Weights of a small mixture-of-experts language model, trained from scratch on English Wikipedia.
Size: 9 layers, width 320, vocabulary 16384, 64.5M parameters.
Experts: 32 experts in each of 9 layers, 272 cubed ReLU neurons an expert, 2 picks a token, a sigmoid router.
Below are experts of layer 3 (counted from 0) of a mixture-of-experts language model. Rows are named up (a neuron's input weights, with its number) and show model dimensions 0-79. Each number is 500 + 25 x the weight over its row's rms, rounded and kept within 0 to 999. Numbers have three digits each.
Before each expert's rows: a language model's description of what the expert responds to. This comes from a sample of Wikipedia text that the model never trained on.

# expert 7
Colons after field labels in infobox lists, such as Plays:, Recorded:, and number words or digits like all, three, five.
up0:489500485480534523502511498526479518554475515524476494524529456516499483514509526480497511467508477494448467480545517478484480470497514498511514490483494486521513488506517496505548497499479534518488519485513500499550493536472545484456471512
up1:494464514472524502487517528474493506474501522520452498518451488544499501485475470492508488483502474559470525548518508480502511476544494498491502504545522531509477529504497481498489522463507519469520504449507484484517516488502482507579501497
up2:504513526461516545559466481538520507510483527516504500462488541505508531497525522510549541503467512492521456498522447486483481499517480539489514499517539522487505520537510514524519517519472481502506473533515498558517489495475473494494541510
up3:515447535469513509491536514523482477500479509511468540462482472523471521500481475524544500463491492497528467536445534514517487528470502547519537472501533467531476496536491483467512525532516528516568492479483524514491527510472501510525459515
up4:505455527504495510554506517442477505499469480502515453538482490489522503478504488506557518513494489489501474485524517470523494485496534523497494491501442481505480501483523458501495522512478499497494520489477496508494519520431491531546471516
up5:514500489539510550511516519540510522509502494451519535464485510488469498503538507496483511537519514517487496534513513489534506476500474478543484557487526511544524471515492515563492489488508557464492528525529449500531495517469505520513479515
up6:485506523563493522499506481507495485486462522453481462457479506527521502528528463496512527561541482507541468542540489497498473474536472488540454475478483499532496480510470497510551510509505471500465517498515506546541551476508481536493488521
up7:499497533535518494513524494525484509472476500492476450525499491500510489515451535453484509480495509505505480495495494483498454516525531508498518522538504524499498506531488470553508472451516545425483468481499494547485480530485481534515516497
up8:481510462508490511531472515528480529502486508435473490504501442452463482526465492523496548512499506477523480512466481485513499491488511503491434501521515510514503529508462467506477505506507517500504508524500463507527524514511480494495465556
up9:539501528500522502495467500516464491511489459490511532535502484524523480535516476529512514516540494509521491492508479537512529470482508488528480482464517492498508512480440514517552501524536525508519522465455488550535522549513511494520509555
up10:522518528500524505519512474473553522484471545517481501478514484524523521509485491516513552530532531511562509541476490536492484502508474444509551487510528553496531484524506518526526483500522520540528461509489458497516507513520493541540497474
up11:435515517468523513456539431507529535504463524496494499515486484494539499538539520525467510510526500512464424486517478502486477531469501506517544496523504519528468553485518458502533498531497534491499513511507493476506476517499441547482516526
up12:541469511528477499500501501514508513476469482515503494488551498515486492548496512486492482479496480482513478545486441535527514508538533499473564527499515503511550527512476498492493514509517561489531518515485536466539516523521435544482492513
up13:453540495554532513522489465529475509445539529488540491527519485517534532515487486511503499536551464486522473476507545499521485468524476488440492449507510476468503505472504534468494471515487520506504512480519495469496490518489479558533520525
up14:443494476465502545527516492503513523518495521508469508497467486499467472470500485422476503480529529498494453447511502448486494461499496499495515499518487529525442489530512525505489507440509552531485512531495489522468484540512474536519529526
up15:506509489513490492543501497505490518455494487488491475509517461490464504502479531512526455509483499542484476478534524513540491471488465488552476491503473504562461528496505519501541496498459502498565515467504549508498538525459449496513497525
up16:473487494516486483528464485477490506511454529549464524541515511544503508556466463519485528529500532460559490518523490498489456529478539550479496539492487520480445527551475499483470504519508515510509529492515478460513543527511469508495516529
up17:475500469505492496516501509476488473481541463478466540515497466512489510481531504484506482471521456458569494577508453467501491487524505534469529476472508491479454519486511480480484509476473526502521470510503438432550510525524477480515509486
up18:468524481555502510531496517468524497493523451491528484484462498485503508525551507469449477523467492447479474503461505505508515482509498481488493450484478457522532519476514492504473503515490527497507501535526545514518492527496491514485461489
up19:511488497508522521490484448509471461504455438513452497515498518506478495539484487498450531521519503511522469463518547479474502519508552509476488500494515529498499483472484487534485500517473535480482500524505491486523472538497475541519475498
up20:459494536500491457516480499510546563474506476499536510472487506512514516519452463460492521525521553493524506504475545490461517479522471517482527507484492543484508509488465513518469494481480481534485463522494480466494513517535460481477518514
up21:513500483518502506556494478486509511545480555506484479495519513477524555529564504522487534495548455505488482519478516489492553492468466529472509520526501538530466472515502509533526451558537535461475453485512528472510482554473477509500501541
up22:461530526528475509458524502509530537501498494445520479487519474506480485514494476496484525489540533537554496491540500473530486510511504486488485519504510486550495480533508510489497503482492514495522545492476467456525499547478511483466482545
up23:463517508501529484531475457458497534523467527520560482476500522464469479532452484461492515481515497489531456512489518461508505508506513507493511456501515486454508492474502514508498510535488512500484501502442488480523465506521454518514508492
up24:485493466503494481455510478530499517474503503512550532496449464495491466530495512492506534487451447465473452497496500528480552467517512512520531477563505476493480512492457502516442536470474522501503501469509478462504497545487459498486489490

# expert 26
Numerals in tables and measurements like 10, 100, sq, lb, plus letter pieces in asteroid designations, Chinese names and non-Latin byte fragments.
up0:524503519530486496515513491524514484477494533470514492534507518497460482495489478492479515478504513447499480449481529471481463481503510490506496464490477486486514449441569469475465482498540490507457478483518485484558492500516455506485488469
up1:476474538532475461513492537510491506462501487495504527544544507488514509488509517532523521483519479550481467529490524520501480468544537499461528515475530487512559520495487497440559517506545501523501518482492482451487520541444513497451465523
up2:542520512494500541509482510509496466487502536474497495504527546512489479511508480508496496513454470521479500482496489491475548491514484501482502550513519505506450497495479482499451469537487526464520538526457509459549523447458485493483518527
up3:484494543513506497503521521476452523531528571471486529493510471516485499490482486508486504499476502515503533534452468524474476495527506508478543509486516467440518531474475464531496505487460471545547471523476525502533491495471484554488523530
up4:498491533487517515509504547485477539480530516472479545507547477488504549500478505528467487489464486508463517451472552551504503508530511494485528517489480481532543500490498539484532525512489487507506533487485500497509494544478499505495496487
up5:519482526544504501542496512469462495523478501509552524494497488511543537482506482501476474476490469494499495452484502516498468502539507540487499505487504527533550529540481497493485466555559555485507529549491508505501486521501515525495479488
up6:507519526485542531500479491507488508503478464492472549512490555488472478511470501538462502498511520523472501511527498525537456480554464465517508506490487489490521482535474470510463516547527525503499480503534500443516510479478517491518503508
up7:544525550490492481509452491475538532466483472517514480555535486461516457467493509498524509534473510478501505512504491468532524537483516520513485511479518516496522515436492500517467494515482497496485459499517515477509514494469491520465517464
up8:453530537548499515523502461487504502486507459485491491468513539515473500505467488528533472457532486535512491496499485496513529508469496487517555494512492490485465500476491510534479486541509532477489496469524528547504502509490519483495505483
up9:492432510472501511536503493467442486532510517521466510504428511488464508500533463510473490497487472507508470503504517473446463496491534510490478495544512495507480491512487555495484488505502473501491491464510498530504468486530462460517489533
up10:479483530504467505458481477471513524520457464480487534500527458523492523448505499504509534470496517481485526523506511499469487466491495488471491509452474494512465512506541495479477467524531495543488514509508502480533488543531501530463473493
up11:473471528462499505474523530476501486496539481477496524489500482531445458514484512550514521472500488485494523488494503507502482459499515508493450516522462528514508496522500494541481524485478531478482485500544467505543519494510459518500485485
up12:495528511466494547471483492518494457505488455501574503563488429487507493492492516479508502520508458538462524489485491455503512465484480496506507564516528462455504533466492511524496500502485494475515480504516511508516475498484482494499466473
up13:498522472493485506489530502507547505497501491496534527481473481451460474518568543499533503472507523532473511493511520488478486471506445503480554484506485483486521485497520550527494501537516486474529518487466492507535493516462472489512487494
up14:454492517487474532531483494455507454484484498476523505503499479490530508484507507492502535478487514537504442477519500506533495526492518473521467522502491501532465475514490480439487481505511529528494498539475485439503499499499490511496523536
up15:529509461500506557509529487476530543473520512430457510488506515468502479504498495521534503458442494497490491498533536502501520512503518520513541509476514495452488519503451490516512525470492479473529485497491453473491521491469513496517557493
up16:521526500518439544452540489477479546497484515483498561504526488483523508497502517534486527514509491549513477505462535532483448495493491499532485458488509518514481520520499475482470520508491466542475542519485546522531539498500490481482542496
up17:528479507459468520513524533518553522527534464538482504495512520453480551467484498543503510488494480565499510502512537450485514510494472528505500518507468476532531513472487484538503525503498503514463482477467470432482513488492521519497511422
up18:494506505512508465481493469495521475498492520510509487501497483464486532484494493521463513487494535555534450483486512495467509544484494467508513558539473507461543507489475480467523507524555505500488534491477450499517542553504478496547537589
up19:508535499464553467528526478472487520487477500495508498503530562497522509536479496549494551541480531533477489487504572508503528532513496504527505494464515490485455563513464503454513479522516521510475472442516506471495510521566486521481526503
up20:487547521501484502529497557496491485457482501460490534473540535477466542468490491498483463488458512511484493467493479503496481507504510474499494531481476521455497485472494442508494472580478477481523495487479511503553512504523470495494499474
up21:473513535538479500473470513504492520477480518480486514509540501454522480533498529520493504450528483479446467455495497539490506507534501533491477478445461481523518518465517515480491466490497515539499474501517481472561509489505440508524518507
up22:492486460464462496515466460488511526504496490494509522537491485489496536508527496493471486521519457500474517513477506514489484479530528475505501546515508518500523515516468476517508478496533518460547510446555499517544529511520476530454474518
up23:500540558499510469527517567524489509508504525492494473514549515509475459486534473544526489480517495494537500473529476487482496507509515491514463528516528485496474503542463493505507477534550509542481454501529489524556483546562498497507498497
up24:520471522497449555490489518485499492480501482481480486547464518469481472490428485488529484530466512482468486465489478479530513498477463469527484505473510494453518496544482488511498494491481507467470490511443494464510513480496517480486531466

# expert 19
Coordinating words like and, or, but, &, plus born, On, Died in biographies, joining clauses or listed places.
up0:523546496477437525491515509467519462523481527504526500530508464530482522471507472484520513480471472495504490524572505485478467500504513519483513502471514497537491478490523510522505504515516481536496462511516454522510530501471497472498492490
up1:531518518523492516464518498502487513487542479537449528482466499503486484503437493517494477476502493500472508440472489532473483493482483488529524499490497507505505493533515467482504528486587478501489540468476493506505496496489465408515508494
up2:510548488523490525556507436512495487497493522503462497501514531529513487491488501501533504500517503549518516477521525499511543490520462505500492486524480528512484513499508508513507564513518498510475453556513502517505488501523436483537508546
up3:485511478500454501522471510502464461481495538502482504493456490477520489514434507488475486471489532449489501472520530439511500451489509484502543513492521505492522491536500490511509483526501517533472462463499484507528532529494511514491526521
up4:438525446527558517502526506525503515516506514490477506477519481529502488476444486509495478468511494464523524525517490491472497502493526495505495470518504511514528511498490519491516493476496501467520485474479519543497508470462482505471544498
up5:484520512502487479499498502493514564501484518511491531481526491487503507433492569505486511510508492473537505460511507497516516477460472536507510500480440535479503501520509434485503446536529533491531521504537482522493558458521445493519513487
up6:480453498497504511539485488475571468528517503483445485496504489537522467493479478522510517504566487499520497551493533481511469503485504530510485501527486521577517498467516481498507494461541472501525521481529502531516530502493436534484456514
up7:508483517508503448513518461495497497502510481509509508535484513519490552460494501488517482523459480492526507481494506518554528501466501499532490489442509537518507519495490508536478485515544498435483513492505471507539517493484489482530528500
up8:520525509554468454498524477493528484534506504458467492458502489500482450474476480440520509441496483533489422516509515516489474535484476507512477529456513444488506493496507467461552520509487499504503481500509502495499498502482517475523525464
up9:521503491467521501469515489528483457511478534500523507510468498522504466501538526499448487479506486483499468473485527509517487487496481508532527500514461481489511458531519470443552496507524498474475503492487463471526522508471457454462532529
up10:479473469510524519509455502512491505502508471505498499487460470494510485514451501465472527443494551513498468469539463487528457491522465481486510504491521483547547501486468522525522448435540477516500512458495539491503545509492511501500516505
up11:517530473549511501509476499510491539488474515526468541501477492455519485493471477420524499496543479468478495461499509506539526534496480499503507501491542492517504498519513501490464498512517545498531524446482498455499485479479515480479524500
up12:564486500477533499508513501524493508509518495519527478464491547485483503523486515500501499447490519501475525455499521462506487502486530494542531507493539504482461524457480468496502463495517517510513517492520485476531498506493505492502514457
up13:528526507505426504541516493492510438509488513518491522494516531439534511499486539503565534504478455502515480471531504473533542479516503463514520520491507502480481536530510538461468494484542522467491568507493506499481500534526496470516490440
up14:509555541525492521483486546535495548513492516502480536498511501508525513450499531508496505503511504460480470501507536485476467552536492540501526526486514534476514455489484538518498483508512516505505527503492503500529487528511472453486473513
up15:477524465500533491493486518494520518498482479467532485517496500538477487460439498502488479502483481510518475472512476447529466501486509505506492540505512500499493516485502471497512553471530501472473463482513509511499541479512508533482492504
up16:512484468519461538508484499497467501507502471493478520538475566498529491463482476513505528520471493534525496500514571453523506513478543541550539508536508529555453521488459519483525527478497496500529484498472505501522496503465500528502526488
up17:490494513511505505486504481509509540525521532480510517509501506488497506499482481527454528496485485498508495510498487476506440515537483509486542456535572512500498510499481497482510512508456507541487478458464530532519470510503516482469512506
up18:517501512498485537478507533531516536478517542477462476514540509495485493533518492525552500508520504509472468457470502456537464483485516542514469546482493535518485478435509511481501518505449478541494476523446483538497472467491512473480527472
up19:473458524492535474528528497502501491443503514525470470496507516496493477483492499540490510526460479503502489512494492539512508515508477478509490457490532515513545491469537486504502514497542515461472487508516476527533463483526510506514504501
up20:485475502492460490534515496493498523511467502501501511489502463522534507487526515493512501541462481512538488482468490452473467499546545516526518472485518514475511522524521490472503509453568500547492476501481499501493468532515482499497488510
up21:486476530490518517486472502525499503505501524514525510510492492512493526481566496520479523516497495507495535521494467486519488512516516476500482517521443541530498482495510492514496453500534515489498502491485564502497520552500502482519501519
up22:497533501496522484498469492499526514508481492507513474521471473492508517494472519510529452503510450477507498498505479466491486469537515463549494506486484506523514513471542484477558491488490498501482457519475512464542481526496482525513460464
up23:518491497493476474564493524493513514444529487501455516481508484533486472511531510500527511511467503469486513520499466506533473502486507525504495488566518499493475512529494520483511515496519507560500478486523491495530489538511495508531444502
up24:500542516456519478483512485514507507475506536545503480534503529498478458520492492478504471511438483460518503470458550477495488483523517543496472509515512502503525520500505495521512461504486488511536494524471468532548474486502482457494488480